config.yaml
num_hidden_layers: 14
hidden_act: "swiglu"
moe_layers: [1, 2, 3, 4, 5, 6, 7, 8, 9, 10, 11, 12, 13]
vocab_size: 16384
norm_eps: 1e-06
tie_word_embeddings: false
learning_rate: 0.0077
Below are experts of layer 2 (counted from 0) of a mixture-of-experts language model. Rows are named down (a neuron's output weights, with its number) and show model dimensions 0-79. Each number is 128 + 24 x the weight over its row's rms, rounded and kept within 0 to 255. Numbers have three digits each.
Before each expert's rows: "comes before" lists some tokens at least twice as common just after its tokens as in all text. This comes from a sample of Wikipedia text that the model never trained on. Tokens count by the router's weight.

# expert 3
comes before: " ", " Total", " Year", " No", " Party", " Bronze"
down0:149153127136150148099105134090139173160139154161188112156125085135162156108122124204147133152131116164118140142077166120113126087148093131111125108123159174135145113119138102095115102090109148111177150194106112114121095106132168117192152148
down1:140144102147125112120162185144119108148138143133139167102091138133139108124132164104172102094151132104145080131126154122126080085165152116084083123133125106130148138125142114131144126160086092156136117131160118132133119079132152128076126129
down2:123129107103127140085110160216126121150164151106157115114140118150133097105135131182123170164117143133171096124134111164139137128144095119165137153140154121118138124156114159103140153153145123183137072098105123111114143142074122128114162108

# expert 18
comes before: "\n", " The", " In", " He", " It", " This"
down0:084120152102135108177128148086110137149120161156122115148103113130116137141128129149121139126137130133128118120119102133109083102111128146156092137078157185166117089128067118115083115122086103091130125097124102141122064178117139113152119166
down1:136108131080117107135100067129118103153139123187086140059074152097135145119116102151106120141114121117144151122095100126156113139128109183128144117175115091119147180143101086148117143102115138113129140140140131149114197124088085143147118120
down2:137143138141126083153155160123100154166119187102141187122150113099131151132122103127121147087106134152137125147127139103110130133149161115155125136115124118127101157126127114152133093115126145138156106132160087112106139147150148114129104107

# expert 8
comes before: " of", ".", ",", " and", " in", " to"
down0:100118117125125144106039157162109137112139113144135147106149150139130121116120081132125111146119103136129102162100139127121147142163149096161161123119136110156135136112097100177117108156087133150134120086162161117115148119077127144131166119
down1:163128129116132118117124077115114146140155136122107118149157114170138119117106132162188123109127142125126157148135080132108143160120113126101147098122120143094107105113135124122107111142093106114167161129147143163134124151077120126164116138
down2:117119093134129098122145125133151102170087184136142112118135142106142152122116125124113124112139113143104115117121136128151119098059139096127126112131129154126119114111106118115136113105098128140115139105116136103129052137172146115126137143

# expert 25
comes before: ",", ".", ")", "8", "'", "\""
down0:177169121117130117133142179086128123115134121127137122113098102147147142143141152082116122119170148140138123119092100153129105137114135128114101145170050078130148134130161103127135092154117156182131107146133137084136182095119143150144114160
down1:112108146067116115118112076103124084139066095142064150128112148126112103134144143152154146092107087089137123118137121136113108130126138185121139117128193084129114132122126144141118132095164095133107135163131114137144090047108132127110133095
down2:119132116172131133098111142148111125095117146095140138152145116131108146091109096078132132139129154173109127129134116090151128170109132139136151124124120166116131122168146147120139106115107093141149132153115108106136096142081200148121144120

# expert 2
comes before: "-", "|", "\n", "==", "The", "==="
down0:145116143103122111126123107106125127072106094114130149164158159100138137122138109133123119186132106124109122165101144135146136137153137128098126123153146123132120085144151118149135176113114116056145149109146141103141168114126113154120121159
down1:090135109169122069153138151098051100161143131133136100150103160129124132107143138093146130128147085115131163116118107123144087116152122144171141107161144157143125144140148153053129109149140131149096154108105150132132109135083093137155161132
down2:136156112152113116105111131120148130169130109124165128137167093133139123109139105153129150127139131144110170102126095126116127111114123113066128125064138096130128122114057146194146102146122100122137148102103151120128069126138128133095103142

# expert 24
comes before: "0", ".", " of", " to", "%", "ing"
down0:089100092099131078125123148093118097171080109132141155123133131088132132101105140132132135115105151137135162121123134139171160124090124160150124137113103133108163082113191127162138173165090112159123128096114140121112157173125164114116139106
down1:082132095114129117146105095060129092133129143144138146155107118134113159110115107102146128123125148121090120106094183136124136112125123162075109147095065121135172107144133145098113126163127136136121153164112132126142104132120122142093129126
down2:143131152125121139132129099177131165156152158097131144118115107117126111124125138117137138171100146135148137166141131131141153116148130132117133103101164116129131138147133126130128144143147151060097127129099121099130126097124102117162110116

# expert 0
comes before: "1", "2", "9", "3", "4", "0"
down0:107118124092111144146114137131118149107131150145137139109127146129143138110134132092087109139153154111125187137138135109113153146102119129106130150157140091139110105142130105143135111105097120101147152112138137158123107115118155117075139138
down1:122097165073142117091130159137128134146148105138135173121073179087115117128133156112115110109127150165118090147120132122151112117140115111140131125148147111137138147127143127126136160159116129080117144078159136166130192144131087123101102131
down2:099134143128128121140086138083106156146096153116145167117102172092115108144105166133135094143106092121145132120131108142103107158159152117122137123145193127113058172114169122140148102086111139092148187149118131127120105109174130183102116132

# expert 26
comes before: "0", "9", "8", " |", "7", "5"
down0:129121148113142094135155094154137097149157161173160119136139149137126104097131149105154117147127116146123097155132145131122155120124132118136186128096188148110127090123112152072089146108134136110139147106168148152117106119147112111137127141
down1:152136096146127107155116148098138113143108109111138151126136154091140094138150118113115136145126154127142146129147124123110148130137118118130139123115117111129131134128157153100129123144130122115151118133140136104141156144133161117134117142
down2:145142156123148153109134118126136103083128091125144116075102102099134131106127121122125116093105102112136110131145142134148141167115147132163133107151154153152151126114124159171146123143146138116138152166120094126137127088135128076157146164

# expert 9
comes before: " ", "\n", " —", " +", " −", " ."
down0:141145140154120155156135153172142139154162168140124120110195129161122104142113139156118123117154142131113104129102153140131138126139131145133160125094194129171111063154145095116115100163119138133109135118164144123134093143148140123121118121
down1:107141133130119135124138172138112121098118098109132118149102128111118127148141132095121158108102105132104152137190111115151120121096122115141101087145120128122124118096118116214101136115146115106113106091096129128132122118138136136083149119
down2:128135110162135099199171125123124141144103114131139097135116141120121144137110142134133120114133127122148125122102121099149161149118125126153157140142098102153128115119123125121132141121161125165107149159105150172132121172110085123135125144

# expert 14
comes before: " |", "9", ":", "8", "5", "–"
down0:147109189109111119141094129145142151083134082175120147140127123129141149117114095112115139146128134126117126130123156158138154142095131123152137105071186139128150136121141096103105108075101123149164136114128128125127139107183171101106128137
down1:175116144165138089105133158156127114124105135119166089103077123118129179124116139117127122126114138144087127132144110114117156120102122135118114109174119178112111161128137125131138134091157119157135119123088124105138168121153139122139125086
down2:120115090102112119132103107115125065144136133161142115203140095153146108142114134129090128147124149129097096146126076127164145094157121134132131095099142144094142127127154154113151081141112107130136144136114157123115162104114134144113118133

# expert 6
comes before: "1", "2", "3", "4", "0", "5"
down0:145105138165148150124147168161156181127117147145136159110095157144130125149132166156103123176143152095106141166147104097120130158144146098155133113119149154124102132121114134097136156140126160141129165155127143121135126115141143131132109107
down1:149103100201125154090137170165116155195124115133124100124139158121108144076128104136112126109123134146130097131121098129106126104140128115103140117082100163091140122143141128056149114111130105190161111091148145122128045136131149146105133116
down2:164118137156097141095150160159123164149102142105119114134095166088108149138147162099091140123115135115131109163121130148098137083126157095153133118167151084117136127163202137167143159136136151161112103095131100148122134155142149081170129124

# expert 11
comes before: " of", ".", ",", " in", " to", " and"
down0:148153118126136135148118099085100148149121077170133160133094109093131108160120092144059129167093164139164111125096132136157098104127124163112101119116148118105141105145102109113105144111114130102123118101132110109130132144113124148101142134
down1:127121095141159126141075149169117138083096081134138079144105092145102118133143087177133129134134139117139113125135142127171102160145137136091132146119133123125125102149182144149146123138153117158142141112118173107120144117178134128128127126
down2:123122126156106120106127095089131106159138114108119125146146108106141121151126117176119144106113166112150109154152163129169117108094114125165138149136096139158136137132121137133131143125132120135110133171172122119149085122101143146111125161

# expert 23
comes before: " the", " a", " his", " be", " an", " her"
down0:112148118153110114121155082149119113117108155154081152105139126174154118113105112125115127106103126143105163096123114132106124129138100098104101147121170101116131132131087113119157147091132147122151137100142149133129191146136126129164130164
down1:158157112095118137118111011074108083122107160126122116129145135105111098094129103128083127125108118126163130115089126133137141135099125148114158120091129133140164107110138121111102112121140122125128084086094125103149072166096116123152128146
down2:164119145140107129164114115166106115095136146172121127176056146138133154138108133117120138149150122139116134148126157147119135126118119077116145116117116112099137125088094109119092105135127114171091125075096137143116123171093156122132163107

# expert 1
comes before: " |", ")", ";", " also", "%", " are"
down0:158130130096143137110130161160112159231159111116104105153144105131133132148128127141149130116104115068153079124082167130113138132193135102119108144184089115103103137111124096109143113108129110092113093095107141081139101136122110094109116117
down1:083139144083151105163100096089128135140184120088172186148131133141117117159107084163133132106159126119124121125138169114125144148142130160120117153104152079131094105142114163156105097113116137118169124146122134139156116087141151121085127116
down2:137138116133140145117119129082125097095131177077124079126155114127129136143112112146147112168140181144147172091140111127112101177143127155160131152133110114133140128150068121118105135106104128073121068163095146109128104118119118156134141131

# expert 17
comes before: " |", ";", ")", " Cup", " League", " ·"
down0:107168099148125173072107148118145140102110134138117134169134137108128135104146094171147107158135106114123182122139116115124092171175128125149174091137138127129117120091127161091152144116129132173113134187132136132131182119111084110175162129
down1:147109168139124147085120135183164094165119139137155103128130121126149152140156129109146146118116108153102150109094146131117149126120125147108094125142114151105098115121140149144124104129134114084143134102165088133124128110137110147106110100
down2:167115103117118104122115051089110089142136186171115145102171096077115133139133111156112134087125157101108139130143135127120102125102137146200149164120130147154137157133111100109124102142088123105119110127166149147141086131106133123146107144